{"d_model": 128, "experts_per_token": 8, "d_shared_expert": 64, "activation": "swiglu", "moe_layers": [0, 1, 2, 3, 4, 5, 6, 7], "routed_scale": 1.0, "init_std_router": 0.0203, "norm": "rmsnorm", "lr": 0.00292, "grad_clip": 0.5}
Below are experts of layer 2 (counted from 0) of a mixture-of-experts language model. Rows are named router (the router's row for the expert), gate (a neuron's input weights, with its number), up (a neuron's input weights, with its number) and show model dimensions 0-127. Each number is 50 + 15 x the weight over its row's rms, rounded and kept within 0 to 99.
After each expert's rows: a language model's description of what the expert responds to. This comes from a sample of Wikipedia text that the model never trained on.

# expert 29
router:31 82 26 49 62 60 60 46 26 48 56 51 43 44 29 55 39 73 79 56 55 37 76 44 36 45 64 67 42 62 22 31 63 66 48 83 47 43 64 44 50 42 48 51 39 89 34 49 46 36 70 40 57 56 61 74 59 63 59 42 41 35 37 29 46 46 64 51 68 55 47 30 33 73 21 30 41 51 41 30 47 45 55 45 58 58 66 20 50 49 30 42 60 76 48 49 54 40 64 58 89 43 38 50 56 66 50 62 34 56 58 65 33 65 84 79 34 24 63 59 48 35 63 48 64 69 35 36
gate1:72 42 42 47 57 30 57 27 55 60 15 42 39 55 40 64 56 69 62 51 74 42 39 33 55 59 50 70 39 37 51 50 57 50 51 60 46 62 40 57 62 25 45 56 40 68 29 61 83 64 83 60 46 44 50 68 21 52 45 33 48 43 57 28 42 21 61 51 79 53 62 68 50 25 78 73 31 50 46 47 54 79 46 21 54 52 27 70 18 76 30 48 60 40 58 49 54 36 72 43 54 63 51 57 40 44 48 49 41 34 41 35 60 50 55 44 18 46 48 53 79 51 65 73 59 70 83 32
up1:36 57 57 60 57 62 34 35 33 42 74 65 74 52 60 47 55 71 41 56 70 61 64 59 61 52 60 43 44 58 68 70 45 39 63 35 73 43 37 80 22 64 43 26 54 47 51 36 09 43 59 30 49 58 47 35 80 48 75 56 51 66 23 75 75 55 39 37 40 61 46 59 36 73 46 21 58 37 30 60 17 39 62 81 42 39 64 29 46 42 59 42 60 69 64 63 24 58 39 41 43 47 61 52 49 41 63 42 60 61 73 80 69 41 35 59 54 48 61 46 37 49 49 31 24 35 31 58
Description: Endings -ed, -ing, -ated, -ized, -ly completing verbs and participles, as in influenced, founded, monopolized; also words like been, became, including.

# expert 35
router:36 66 59 13 47 07 30 28 38 26 68 55 33 59 46 41 22 46 47 52 46 66 43 59 22 72 57 59 64 52 59 54 53 29 34 69 46 79 52 63 80 51 60 58 60 34 59 69 16 40 58 47 44 63 59 80 49 66 39 31 49 51 64 36 69 65 53 33 44 37 53 40 55 42 47 64 61 88 20 68 54 51 47 57 74 67 52 54 38 41 19 35 53 45 54 50 59 65 61 53 46 58 64 41 65 49 61 63 58 68 74 43 46 45 70 26 61 49 32 46 54 41 47 37 41 82 37 60
gate1:30 52 42 40 28 27 56 40 47 58 47 32 33 51 58 55 45 37 42 35 84 53 45 56 29 31 54 33 57 28 57 53 72 53 53 24 64 34 42 27 50 45 55 63 61 43 70 63 24 41 50 63 35 31 16 47 59 35 48 51 57 60 43 85 51 71 47 56 25 67 50 48 51 16 46 32 38 35 46 12 57 69 63 70 40 38 66 64 50 32 50 55 45 49 38 46 66 50 60 08 49 56 55 77 47 34 40 68 46 23 66 60 85 56 56 61 62 53 72 35 62 39 28 54 50 39 50 31
up1:56 48 94 50 74 45 43 44 55 34 40 62 75 53 29 54 61 77 69 79 48 39 61 54 63 43 59 56 62 55 58 67 27 40 37 97 56 53 54 69 36 58 46 56 48 35 42 61 61 54 47 64 60 64 68 40 52 48 65 54 39 27 34 32 43 39 40 46 62 38 58 64 47 61 38 69 61 53 62 65 40 47 28 30 45 44 46 45 69 64 31 21 57 78 64 79 50 45 67 68 61 54 49 46 58 61 62 43 63 67 55 23 28 66 47 26 37 30 40 39 44 65 76 54 18 52 81 72
Description: Nouns after the or a that are usually followed by of, such as one, lack, series, part, type, plus plural endings -ations, -ors.

# expert 45
router:65 41 41 38 57 60 31 34 41 52 53 31 45 66 62 53 61 52 54 22 62 28 81 55 40 68 56 58 67 61 30 58 47 25 53 22 62 50 49 60 61 70 40 19 61 47 44 23 43 69 20 57 43 63 53 40 44 21 48 36 45 39 51 38 36 27 14 42 39 46 44 42 58 21 58 61 56 70 43 65 70 43 80 28 60 55 64 40 47 70 36 38 54 64 63 64 71 78 62 28 75 49 36 37 53 41 51 61 64 43 47 27 52 40 38 62 65 67 46 27 12 44 35 50 49 26 43 63
gate0:76 77 62 67 63 64 51 30 60 43 40 40 34 64 47 51 52 57 46 60 42 76 51 61 67 40 55 72 60 77 44 48 42 36 46 47 27 62 59 50 60 61 55 38 29 12 41 58 58 62 46 35 64 46 36 55 51 40 34 58 50 25 42 38 60 53 39 27 52 31 65 46 62 70 26 55 45 55 52 66 47 65 44 34 42 45 29 69 73 68 29 28 13 52 00 64 40 55 77 55 41 66 24 66 51 67 51 91 41 40 63 51 48 42 54 53 70 48 55 36 37 42 60 31 48 33 50 72
up0:47 69 66 69 65 59 49 45 67 48 40 42 51 72 40 38 58 57 55 55 40 94 35 55 51 46 16 70 50 70 58 52 50 69 58 45 24 54 54 61 67 31 59 40 21 35 31 43 63 61 44 47 55 33 36 62 72 36 29 45 60 07 47 26 49 53 52 49 51 25 55 46 47 80 24 55 41 63 43 35 65 66 54 49 47 57 25 60 76 40 35 44 18 43 18 45 41 33 53 84 49 71 23 72 41 72 42 80 42 49 62 38 62 38 48 40 49 37 59 41 38 59 51 42 56 46 51 56
Description: Spaces before table numbers and opening stems of longer words, such as analy in analysts, sur in surprise, ur, il.

# expert 1
router:26 48 65 58 34 72 55 72 77 43 41 51 35 24 44 44 35 80 64 26 70 51 44 67 51 34 35 47 54 52 73 31 40 52 26 30 61 71 48 65 82 56 68 61 50 41 42 40 36 54 57 64 29 45 58 60 46 55 74 51 48 43 53 58 36 78 54 58 81 70 77 78 50 52 70 39 28 42 39 53 52 42 54 59 43 47 49 16 72 28 59 62 57 27 61 43 17 52 44 44 49 35 69 33 43 57 38 42 46 44 36 43 63 84 73 52 45 52 65 57 55 53 17 65 55 52 75 35
gate1:40 61 34 51 34 60 60 70 60 65 62 61 66 20 56 60 80 46 63 37 67 46 39 50 25 42 50 21 54 19 66 34 47 43 63 37 28 51 56 47 56 62 57 76 63 47 48 43 53 39 44 45 37 46 61 12 52 26 17 23 49 65 60 71 42 49 36 26 39 26 46 46 56 34 38 42 44 50 76 55 67 34 66 61 62 63 68 33 44 46 50 72 58 37 72 44 35 56 46 40 39 22 61 46 64 28 43 54 56 39 43 67 80 55 55 70 48 34 49 80 35 73 40 25 46 61 74 68
up1:51 75 50 30 57 56 19 59 57 24 27 65 42 51 27 60 46 37 44 46 50 41 69 02 47 77 56 45 41 45 45 10 30 60 61 43 62 40 30 41 31 78 59 62 42 30 23 63 46 64 49 57 64 70 61 33 62 52 52 35 49 44 40 49 26 40 49 41 62 64 61 28 43 60 37 52 73 40 82 65 49 69 50 53 44 12 56 50 45 64 56 23 56 47 56 73 41 69 85 57 75 37 51 55 44 53 41 46 61 46 64 52 45 49 44 64 57 43 57 68 47 54 75 63 54 37 57 78
Description: Nouns in sports-career and biography text such as record, goals, season, plus year endings and commas after dates like 2011.

# expert 13
router:33 64 55 28 53 53 56 33 53 64 44 71 36 27 63 44 30 66 49 44 57 63 46 69 61 35 58 48 55 71 27 61 27 69 19 59 78 63 26 64 53 65 64 36 56 32 40 68 67 65 57 67 64 51 82 41 55 44 51 49 27 44 55 44 48 45 62 58 58 46 54 67 36 61 57 54 42 43 15 44 57 86 77 59 58 63 48 60 52 48 66 36 58 30 49 52 31 54 33 48 86 43 70 85 45 79 57 55 53 29 37 51 27 48 55 63 62 48 25 54 48 68 74 73 50 66 36 22
gate1:52 62 72 32 37 65 60 73 41 43 45 74 87 35 63 45 55 16 46 50 29 40 80 49 59 41 31 32 42 29 55 58 35 44 52 63 55 36 48 48 49 18 39 60 46 38 36 52 36 51 37 55 66 60 41 49 65 73 54 59 48 30 46 53 54 31 39 67 17 75 20 32 39 47 80 55 54 45 38 41 47 68 46 56 53 68 59 45 54 35 74 68 66 53 49 63 56 80 57 41 38 70 56 55 38 60 46 43 77 52 40 31 36 50 58 42 40 59 40 53 65 49 58 27 89 54 43 04
up1:73 23 46 56 45 16 29 34 71 43 45 30 18 43 36 31 59 61 40 63 76 52 04 68 51 69 53 59 39 73 41 44 51 34 53 50 58 51 31 50 53 83 51 36 59 49 54 67 55 42 50 48 47 42 56 58 35 29 41 38 53 62 35 20 35 53 56 45 86 52 49 84 65 41 30 55 61 27 55 55 59 52 60 26 57 46 46 39 38 71 46 53 09 32 34 35 44 35 46 53 55 57 61 68 48 53 55 48 41 42 53 62 69 50 45 69 46 19 56 42 48 59 49 65 12 54 47 71
Description: Commas ending a clause or phrase before and, which or but, plus while, when, along, among, closing ")," and thousands separators.

# expert 21
router:48 51 32 57 38 66 54 30 54 52 69 53 32 68 50 38 56 41 67 30 32 72 43 49 28 34 50 60 43 69 60 46 55 41 37 77 18 57 51 33 75 23 61 39 66 27 31 66 47 59 57 57 46 84 45 60 48 36 49 32 19 53 38 61 56 54 52 44 64 64 51 77 41 46 52 51 42 48 48 70 36 43 65 55 65 31 23 53 40 40 66 55 52 60 52 26 75 58 34 80 40 69 72 13 59 79 71 46 81 65 68 61 58 61 50 55 48 58 47 68 86 40 34 60 37 46 36 57
gate0:29 61 37 70 49 43 56 52 40 38 66 64 44 33 31 36 65 57 46 34 49 18 33 71 31 47 53 48 59 70 41 60 60 50 56 27 42 49 71 76 35 32 55 26 67 47 42 75 20 72 75 59 69 33 40 45 47 87 29 29 34 39 29 44 58 58 56 29 34 38 63 54 52 43 50 43 31 55 45 70 34 48 46 49 60 45 77 55 54 54 31 59 19 41 68 49 22 44 35 55 42 27 57 21 52 82 42 43 62 40 43 40 35 59 35 43 22 49 46 69 65 69 43 34 36 38 37 69
up0:15 55 39 65 35 34 60 61 59 23 57 44 53 41 59 45 46 45 54 34 56 21 54 63 40 66 51 47 49 76 51 60 44 64 57 41 47 34 35 83 65 41 47 45 63 37 56 63 41 49 59 31 45 30 27 29 64 53 36 34 60 30 48 71 62 48 45 60 18 47 46 45 37 41 62 33 50 42 49 68 48 46 45 32 54 30 85 72 43 53 47 73 19 27 63 58 50 34 29 54 49 27 50 64 18 76 63 50 65 34 57 51 65 44 31 37 18 58 73 50 63 65 64 35 15 59 30 75
Description: Mostly the conjunction and, plus opening pieces of names and words such as Christ in Christina, Ed in Edinburgh, Part, econom.

# expert 23
router:39 43 47 65 49 66 50 58 61 27 46 47 29 43 48 55 42 51 51 52 51 54 77 52 35 77 40 37 34 42 35 04 77 51 54 73 26 43 25 50 55 54 38 26 48 49 52 44 50 66 40 46 72 46 42 44 58 74 27 46 45 64 28 55 82 46 51 50 22 66 57 31 52 70 73 41 31 47 54 41 40 44 50 56 63 33 53 30 56 52 63 65 62 69 68 75 69 49 19 84 54 34 66 39 36 17 51 50 62 48 23 41 20 44 52 73 60 48 66 65 50 46 66 78 59 39 38 51
gate1:38 41 45 65 52 73 26 65 51 43 65 58 69 25 42 44 51 66 47 53 43 53 45 57 69 28 59 21 37 36 81 54 39 40 40 36 55 67 17 72 74 72 33 66 59 39 60 31 76 51 52 49 18 38 25 45 84 47 29 28 46 59 52 74 54 63 31 41 52 69 55 41 69 61 51 57 65 24 61 52 33 69 41 53 54 44 61 50 42 23 49 54 33 70 56 76 77 37 68 64 26 48 79 47 43 70 35 50 63 51 49 46 54 46 58 62 52 73 51 45 56 71 64 45 55 39 76 65
up1:79 67 43 46 38 39 63 34 40 60 53 58 25 49 65 62 24 28 43 27 57 61 73 65 40 59 49 56 43 76 39 53 25 61 61 48 42 44 72 16 32 76 52 60 41 42 48 68 35 36 60 39 84 65 84 49 15 48 47 72 52 72 60 37 42 39 46 46 40 23 41 53 23 59 18 52 65 66 26 35 53 38 58 38 51 54 46 27 35 70 54 42 59 54 45 45 53 56 29 30 67 32 24 36 33 53 80 40 26 52 38 45 47 51 62 29 57 49 40 49 33 39 41 61 43 54 32 51
Description: Month names, first names and surname endings like -ley, -ard, -ger, plus table cells, dashes and pipes; strongest on Rule after R.

# expert 60
router:45 43 60 77 38 76 59 70 43 35 24 61 86 53 33 26 32 60 46 84 48 35 49 33 57 53 26 58 31 50 65 56 51 60 40 81 44 55 65 58 52 41 52 58 46 79 58 47 57 61 52 48 73 14 51 64 35 88 47 38 59 53 57 66 36 52 32 31 66 66 48 53 34 26 44 64 45 45 67 31 24 55 44 41 62 35 53 45 50 23 44 63 69 30 30 54 44 33 74 56 36 46 21 56 48 77 57 41 53 35 64 54 50 38 46 71 51 49 47 17 48 54 44 58 63 56 22 65
gate2:39 22 50 68 19 28 47 66 47 35 46 26 64 63 67 09 33 42 43 45 48 59 63 53 36 44 64 49 45 65 45 33 53 34 21 80 39 60 53 37 62 58 19 66 55 42 18 46 59 68 44 73 90 24 63 42 37 46 58 26 43 87 49 37 65 67 61 48 39 33 50 58 32 45 52 82 53 30 51 36 41 53 63 67 70 47 46 41 57 64 80 49 44 32 41 59 64 63 48 38 41 43 72 66 61 45 54 65 74 34 41 64 51 48 60 54 59 53 48 56 26 49 49 61 56 41 27 46
up2:39 56 43 57 53 47 36 32 58 42 46 69 49 72 55 76 46 43 64 31 87 52 76 68 63 37 46 60 75 33 60 42 35 45 67 45 68 76 35 47 50 52 55 13 41 81 54 47 28 52 53 29 24 63 51 60 68 55 35 64 45 49 43 60 67 54 77 39 32 67 37 62 44 60 78 05 41 69 44 60 55 40 39 24 64 60 15 42 39 60 33 60 52 45 49 45 20 43 56 59 33 41 43 45 47 60 37 27 24 47 70 65 48 38 46 50 37 61 51 51 43 57 14 36 64 37 55 49
Description: The word the after of, in or at, and km in area infoboxes before a squared sign, plus numbers and -oral endings.

# expert 27
router:46 62 61 34 29 63 30 45 46 46 58 61 46 49 51 60 32 87 46 24 42 38 45 53 63 43 68 47 36 62 74 61 46 67 71 29 42 28 24 46 45 31 62 50 24 77 42 67 54 51 52 71 51 25 64 41 54 58 51 45 28 69 56 61 68 44 70 78 45 59 62 46 46 79 54 64 34 49 41 63 53 52 48 81 57 45 33 74 45 67 55 58 64 35 65 68 74 39 80 59 27 42 23 63 28 29 62 46 48 42 40 66 43 55 56 25 86 65 45 49 56 38 40 33 78 61 45 32
gate6:54 66 65 55 64 40 59 52 56 43 49 15 53 48 42 06 51 66 55 61 50 63 33 63 48 55 44 68 60 61 22 43 44 39 75 48 46 56 60 39 30 45 35 45 55 56 59 59 32 56 43 41 69 32 33 56 58 70 46 76 49 44 12 52 74 51 52 27 29 63 34 58 63 45 71 56 39 51 45 43 23 58 32 45 54 61 43 60 33 47 49 24 28 38 50 51 24 60 49 44 57 71 54 28 61 38 97 48 42 51 51 28 33 16 29 72 49 70 36 19 22 48 54 46 31 52 50 50
up6:41 64 63 80 76 36 68 44 43 39 34 44 45 43 75 23 49 36 23 50 63 33 51 33 22 46 50 13 39 64 62 40 36 51 45 48 43 65 44 57 64 56 53 29 63 52 57 49 28 71 31 43 85 53 56 66 45 39 46 67 44 55 21 44 58 60 41 62 06 48 46 67 53 35 59 65 63 43 60 64 46 60 36 58 51 15 66 57 63 56 53 48 37 45 29 55 56 26 20 30 60 52 80 48 40 47 52 50 76 47 49 43 23 49 36 59 27 62 56 51 19 26 49 36 43 55 65 63
Description: Paragraph breaks after a period, bare newlines and table pipes at row ends or starts, and heading markers like == and ===.

# expert 9
router:54 48 41 81 45 67 51 32 62 77 43 65 62 58 60 79 77 10 56 47 39 68 64 45 50 59 71 63 53 55 63 48 43 76 60 54 33 53 15 67 60 59 48 44 56 25 75 43 84 59 31 41 38 59 46 53 54 34 76 58 49 26 47 48 41 31 48 43 89 31 43 57 37 39 48 55 73 45 60 48 60 46 46 50 39 41 59 43 40 63 56 63 37 82 33 56 64 75 27 41 75 63 52 21 58 60 32 87 49 72 54 37 29 41 39 56 59 62 45 56 37 66 47 47 48 62 43 60
gate0:42 32 56 44 31 34 74 51 65 50 41 65 27 48 62 56 48 38 33 45 90 34 51 41 64 55 18 47 49 62 52 55 26 56 59 69 93 45 35 66 50 63 47 30 53 47 32 58 31 31 55 47 69 41 55 42 52 47 56 32 62 38 43 56 45 75 34 66 43 69 43 43 72 69 49 48 45 67 52 45 69 26 41 61 62 35 46 63 36 39 60 34 40 51 45 62 53 40 57 44 28 71 62 48 47 33 48 38 58 48 88 71 80 39 48 39 13 69 69 37 87 53 47 26 49 72 41 74
up0:27 44 55 40 33 38 67 58 50 34 57 46 47 50 65 42 36 33 38 46 69 12 51 78 79 55 40 55 68 39 65 52 37 39 71 81 70 56 29 69 77 45 37 31 39 41 46 73 18 37 49 51 57 51 68 33 54 61 70 40 59 49 35 41 56 76 52 49 42 70 29 56 63 52 63 60 23 62 63 55 36 32 64 45 65 47 53 65 50 52 36 83 36 40 40 59 47 44 38 37 29 51 58 58 55 77 39 60 72 67 65 66 71 24 22 38 40 59 68 38 57 35 52 34 43 25 39 74
Description: Bare space tokens in tables and short inner word pieces of names or words, such as hab in inhabited, Cop in Copenhagen, ub.

# expert 20
router:71 29 49 58 71 36 44 45 62 85 48 76 34 35 61 61 71 65 39 52 64 57 61 55 56 51 70 53 86 66 81 46 53 23 17 50 40 53 66 38 28 26 56 40 74 36 43 35 60 79 49 47 32 64 34 19 35 33 32 67 39 29 35 54 45 51 69 56 51 63 58 61 28 63 59 69 53 72 48 50 76 64 49 30 43 56 69 62 61 37 17 57 48 49 45 40 70 46 50 55 57 81 51 39 69 24 64 29 64 34 64 47 33 32 58 56 50 39 54 60 38 40 41 60 44 51 41 46
gate0:46 87 64 50 70 48 50 45 57 67 26 79 47 86 35 47 43 63 24 43 66 33 59 31 70 64 58 30 57 63 49 51 71 44 48 44 46 28 51 49 34 56 55 28 55 58 48 87 50 64 73 43 54 67 63 49 36 72 59 61 43 39 46 40 38 37 44 51 54 56 54 57 76 19 40 47 39 66 77 70 50 64 26 46 73 65 57 67 25 42 33 48 47 52 45 36 45 70 59 58 80 40 43 31 45 41 58 74 71 40 78 59 54 43 30 53 77 36 35 57 36 27 46 59 29 29 48 58
up0:52 75 51 46 40 47 62 72 51 53 38 47 42 64 39 51 51 40 44 29 50 56 57 38 39 73 51 52 48 36 69 31 60 35 60 44 36 58 56 47 35 61 57 37 53 60 45 72 57 71 86 55 73 58 68 32 62 43 25 48 52 66 49 61 57 38 54 33 42 27 60 44 45 24 50 51 41 36 65 59 55 30 58 59 88 46 74 57 31 70 49 22 67 55 34 59 61 39 48 60 55 40 59 07 72 65 63 66 70 46 60 62 33 22 59 36 34 31 58 80 23 27 85 68 66 45 28 42
Description: Opening pieces of longer words after the or to, such as acc(ount/uracy), int(ending), pres(eason), Ex(hibition), plus capitalized Al, Le, Th.

# expert 50
router:75 58 68 52 56 47 38 26 35 60 69 67 41 73 46 41 69 54 47 76 63 53 59 35 42 54 62 56 64 67 59 24 30 46 53 48 51 34 62 60 13 45 66 52 75 33 70 18 64 50 44 24 62 51 41 48 53 63 55 49 57 68 58 20 20 29 46 53 24 48 45 59 28 44 42 61 73 45 63 42 37 53 27 67 51 53 62 59 34 65 66 38 52 26 39 43 33 50 44 45 80 64 61 38 72 42 70 56 50 67 29 79 61 67 60 31 72 48 47 30 74 37 43 76 63 36 69 49
gate1:63 34 53 72 05 61 79 39 46 61 43 59 50 68 84 35 67 58 56 54 84 62 28 44 46 47 32 46 52 35 54 27 61 47 51 57 56 69 45 56 44 58 41 74 46 36 63 56 47 56 63 45 43 24 49 42 47 69 46 39 50 67 63 52 21 80 70 33 32 51 47 48 51 59 20 54 49 40 76 53 73 37 20 43 74 59 61 75 33 36 58 54 56 34 46 40 34 65 60 39 74 62 36 61 40 56 56 61 64 33 58 68 60 41 49 33 53 33 77 43 66 36 38 45 60 65 21 23
up1:58 27 55 53 23 76 69 44 54 57 51 68 68 56 59 43 55 64 29 65 71 71 38 40 40 47 35 41 58 48 42 34 65 51 53 32 44 64 41 54 51 81 37 80 38 25 67 54 30 49 66 42 26 15 35 46 43 54 35 58 55 61 59 52 21 73 67 40 39 66 43 37 59 52 30 50 49 40 49 56 76 28 22 45 61 37 37 75 37 20 58 60 28 40 43 28 33 65 55 48 62 59 36 53 35 58 28 14 47 26 46 57 63 44 54 34 54 40 66 40 58 30 42 37 71 73 49 24
Description: The after prepositions, opening pieces like di(agnosed), sc(ales), and fragments of Chinese, Thai, Cyrillic or transliterated names.

# expert 31
router:63 64 45 49 45 73 65 58 57 38 52 55 52 35 57 76 27 48 53 41 40 55 28 74 50 35 37 28 65 37 37 79 48 16 28 44 60 68 41 80 43 76 59 29 68 47 55 60 57 54 68 82 29 63 32 59 39 40 65 61 44 55 60 59 67 42 37 49 66 31 61 50 36 66 36 24 55 52 13 55 36 32 72 63 28 49 50 63 48 69 31 46 75 39 82 57 64 41 32 27 67 60 51 39 52 51 62 74 36 41 48 21 65 56 50 36 48 78 42 68 37 68 55 44 50 49 40 55
gate1:48 54 51 47 59 52 52 78 42 40 50 70 41 42 55 49 40 67 37 52 27 40 37 53 69 44 53 36 55 50 39 55 55 54 46 40 39 74 91 61 60 21 52 33 52 50 57 45 42 55 60 37 44 47 25 47 38 47 61 30 49 38 35 59 21 52 70 42 43 51 60 73 39 19 84 55 50 65 58 66 33 39 49 27 31 81 57 66 18 39 70 63 52 36 76 58 24 72 63 68 41 58 31 54 78 53 56 57 55 33 43 54 60 39 08 55 58 50 42 37 53 56 57 45 63 58 19 93
up1:50 50 57 54 71 44 65 65 41 42 44 61 43 53 55 45 31 66 27 79 47 25 51 71 60 68 61 34 62 46 59 57 53 33 43 37 61 48 94 65 54 19 54 36 43 56 52 36 51 62 52 38 57 45 25 63 46 59 57 30 52 26 32 42 22 40 35 55 49 60 68 41 42 23 95 65 40 63 59 59 53 41 60 26 18 51 68 80 31 54 52 45 50 42 65 57 31 59 53 66 38 61 34 44 83 45 59 55 41 38 34 21 66 47 17 53 49 54 59 33 54 47 64 59 40 55 29 83
Description: Commas after an introductory or appositive phrase, opening quotes before song titles, and nouns like life, years, days, death.

# expert 38
router:50 57 50 27 42 69 58 70 52 71 70 70 49 42 92 58 55 47 65 48 52 47 59 58 62 54 31 50 26 46 41 41 20 47 71 65 47 67 55 61 41 30 39 54 15 42 65 42 61 65 37 58 46 26 44 47 57 40 29 64 34 76 50 59 30 60 68 75 40 22 42 65 54 59 35 45 53 39 31 72 61 18 58 38 61 49 65 79 16 39 41 37 42 19 68 55 42 59 45 28 40 54 58 33 47 38 54 76 46 53 65 33 48 67 55 54 39 51 55 18 57 60 51 55 29 55 29 76
gate25:63 78 38 43 69 39 10 56 70 49 45 60 63 40 26 45 55 44 45 64 35 51 36 52 60 65 56 62 47 64 51 59 70 79 46 37 54 48 50 75 57 71 22 28 86 43 59 47 36 49 87 52 66 62 55 49 55 45 67 73 62 74 56 51 52 75 55 46 65 81 51 58 53 58 34 75 43 81 48 67 45 58 38 37 46 78 33 45 38 48 43 50 45 51 62 51 61 58 54 55 57 65 52 70 55 19 55 33 77 79 38 58 45 46 57 82 58 51 36 57 32 62 75 62 42 59 70 28
up25:29 44 29 64 49 75 77 44 61 69 36 22 51 45 57 44 54 59 71 40 45 48 55 49 69 22 53 78 44 34 44 32 41 28 54 60 51 43 45 24 34 40 68 81 42 50 54 72 52 26 26 58 60 43 49 48 38 49 52 64 44 48 55 68 65 35 23 54 53 37 66 44 47 53 41 54 44 17 57 49 76 35 53 20 56 37 74 49 87 81 73 57 47 55 35 53 27 57 50 44 62 13 69 35 41 42 55 38 58 39 70 48 47 68 83 27 52 57 50 41 73 48 34 52 48 30 40 54
Description: Colons, by, as, the and open parentheses in structured entries like Cinematography:, Kingdom: Animalia, Phylum:, (born ..., author names in taxonomy.

# expert 8
router:20 67 48 26 45 66 45 52 54 34 60 58 57 17 53 32 39 46 71 40 41 58 24 55 53 45 57 38 62 29 50 40 71 39 66 73 48 57 55 44 50 48 45 46 24 81 56 61 58 54 32 64 40 67 51 19 40 25 72 60 64 53 61 37 58 60 64 38 52 43 48 29 54 36 55 69 50 29 56 53 75 48 55 44 01 39 73 56 55 26 47 66 52 36 54 52 37 38 40 60 26 33 63 48 26 68 52 73 51 33 48 50 39 59 39 27 65 42 79 74 34 63 33 43 77 44 60 21
gate1:61 63 54 66 47 37 44 64 52 68 63 18 58 63 53 73 75 36 46 25 50 36 45 43 75 36 70 64 59 51 60 65 31 64 50 71 61 67 47 37 43 60 60 55 39 49 28 12 53 41 45 55 80 75 67 40 44 76 49 51 53 38 52 72 34 45 52 59 34 47 57 51 29 55 27 43 72 37 71 51 55 43 60 21 52 63 52 33 69 91 73 48 36 53 33 60 62 33 38 68 46 41 49 52 44 46 91 40 70 51 43 44 52 65 66 36 60 22 44 54 33 57 48 68 67 42 21 71
up1:38 76 41 57 35 48 47 79 58 64 41 41 68 60 32 55 71 49 43 30 47 54 38 35 39 28 72 57 73 48 63 37 38 48 38 50 73 74 47 45 40 55 57 32 34 49 33 54 53 23 40 74 53 80 55 47 71 64 40 44 36 53 31 69 25 61 62 35 63 52 66 49 39 48 40 48 51 32 65 56 42 51 66 25 59 22 53 35 82 48 80 60 56 47 45 47 59 36 27 50 32 17 50 59 51 53 84 58 81 58 36 21 47 53 64 46 65 39 51 66 21 67 45 46 79 49 43 75
Description: Words like men, women, man before 's, country names, score dashes, and years or open parentheses in biographies, as in (born 1958).

# expert 57
router:59 21 23 40 78 77 63 32 61 47 62 36 48 64 29 49 82 30 32 64 63 66 28 52 37 57 82 57 38 72 58 18 32 52 34 56 31 52 51 39 70 54 70 60 37 58 69 18 46 43 28 31 62 50 55 40 41 39 34 52 59 53 49 40 63 55 47 57 40 45 71 67 40 66 71 41 50 44 50 69 35 55 42 70 50 70 50 43 33 60 75 43 67 57 33 62 84 59 36 52 52 31 46 53 70 68 57 51 45 39 61 42 41 39 55 38 71 57 67 84 48 69 44 73 64 34 74 42
gate1:35 54 34 36 31 57 59 52 45 39 39 62 73 58 46 40 64 59 58 50 41 42 44 70 24 56 70 52 39 37 69 59 46 34 37 66 52 64 58 81 47 23 38 31 47 43 60 46 43 80 52 30 56 37 35 58 60 30 47 32 46 52 47 34 38 64 67 39 49 44 30 80 56 71 74 55 33 50 66 51 51 64 16 60 37 69 51 77 49 56 42 53 58 22 57 77 19 60 61 53 49 52 46 73 74 58 56 74 51 45 73 66 40 44 00 76 57 60 51 43 52 49 59 67 38 45 39 53
up1:59 38 53 25 53 55 85 67 65 44 21 43 31 59 36 60 64 48 61 51 59 56 55 43 26 57 45 24 62 60 60 49 56 43 53 43 27 37 33 26 60 69 82 38 39 87 59 48 42 41 52 65 53 73 57 56 45 40 40 58 50 62 47 15 62 52 47 47 59 42 40 44 47 53 48 55 66 37 56 55 44 37 71 17 62 61 69 16 87 59 47 76 42 48 45 33 25 33 43 48 32 40 50 61 38 20 47 55 66 51 44 51 50 53 63 24 44 15 48 81 40 69 49 53 61 23 67 38
Description: The mi in sq mi, nmi and premiere, was and were in statistics, ordinal endings like nd, and first, National, State.

# expert 6
router:47 54 59 35 68 44 42 64 45 53 56 40 36 35 71 63 62 37 43 50 42 24 48 42 61 52 59 65 64 75 64 67 74 28 40 56 42 31 42 61 57 57 34 44 06 44 36 51 77 40 38 56 55 56 55 49 53 14 46 49 71 39 23 48 51 30 62 39 33 58 16 58 15 68 59 66 50 58 69 51 55 26 38 19 58 69 63 53 59 54 27 49 49 29 20 44 58 71 61 54 39 50 73 39 25 59 48 47 51 53 73 73 74 49 24 34 42 60 68 29 51 71 43 65 40 31 56 56
gate1:40 67 47 68 41 44 58 65 73 50 55 68 57 86 59 62 54 35 55 42 78 34 37 64 44 63 47 38 59 47 50 24 27 58 87 41 74 51 44 77 61 34 43 50 50 74 54 42 50 47 46 64 55 31 65 44 58 58 52 57 66 49 47 60 62 71 60 70 42 79 60 51 40 60 46 40 50 60 51 28 43 50 56 39 45 20 67 73 41 34 94 58 50 63 66 44 42 65 54 41 28 70 37 73 61 68 72 19 57 73 46 44 34 45 24 58 60 69 59 22 69 47 89 42 53 42 47 46
up1:86 33 38 42 39 64 42 67 27 34 31 39 42 39 28 10 39 54 49 46 38 45 78 41 68 45 34 46 53 47 35 64 77 53 47 50 28 62 50 31 50 49 51 80 42 40 65 35 28 58 58 34 49 68 39 53 25 60 68 37 53 60 58 38 48 56 33 37 55 30 60 53 70 43 57 46 64 27 29 67 60 43 29 74 40 49 66 33 21 71 35 67 56 47 41 31 53 47 49 47 84 35 49 22 43 52 37 59 27 33 65 53 36 76 55 70 50 43 31 78 61 48 34 65 22 48 54 40
Description: Prepositions like to, in, of, with, into before a noun or verb, plus the word tax and mid-word pieces like symb, oci.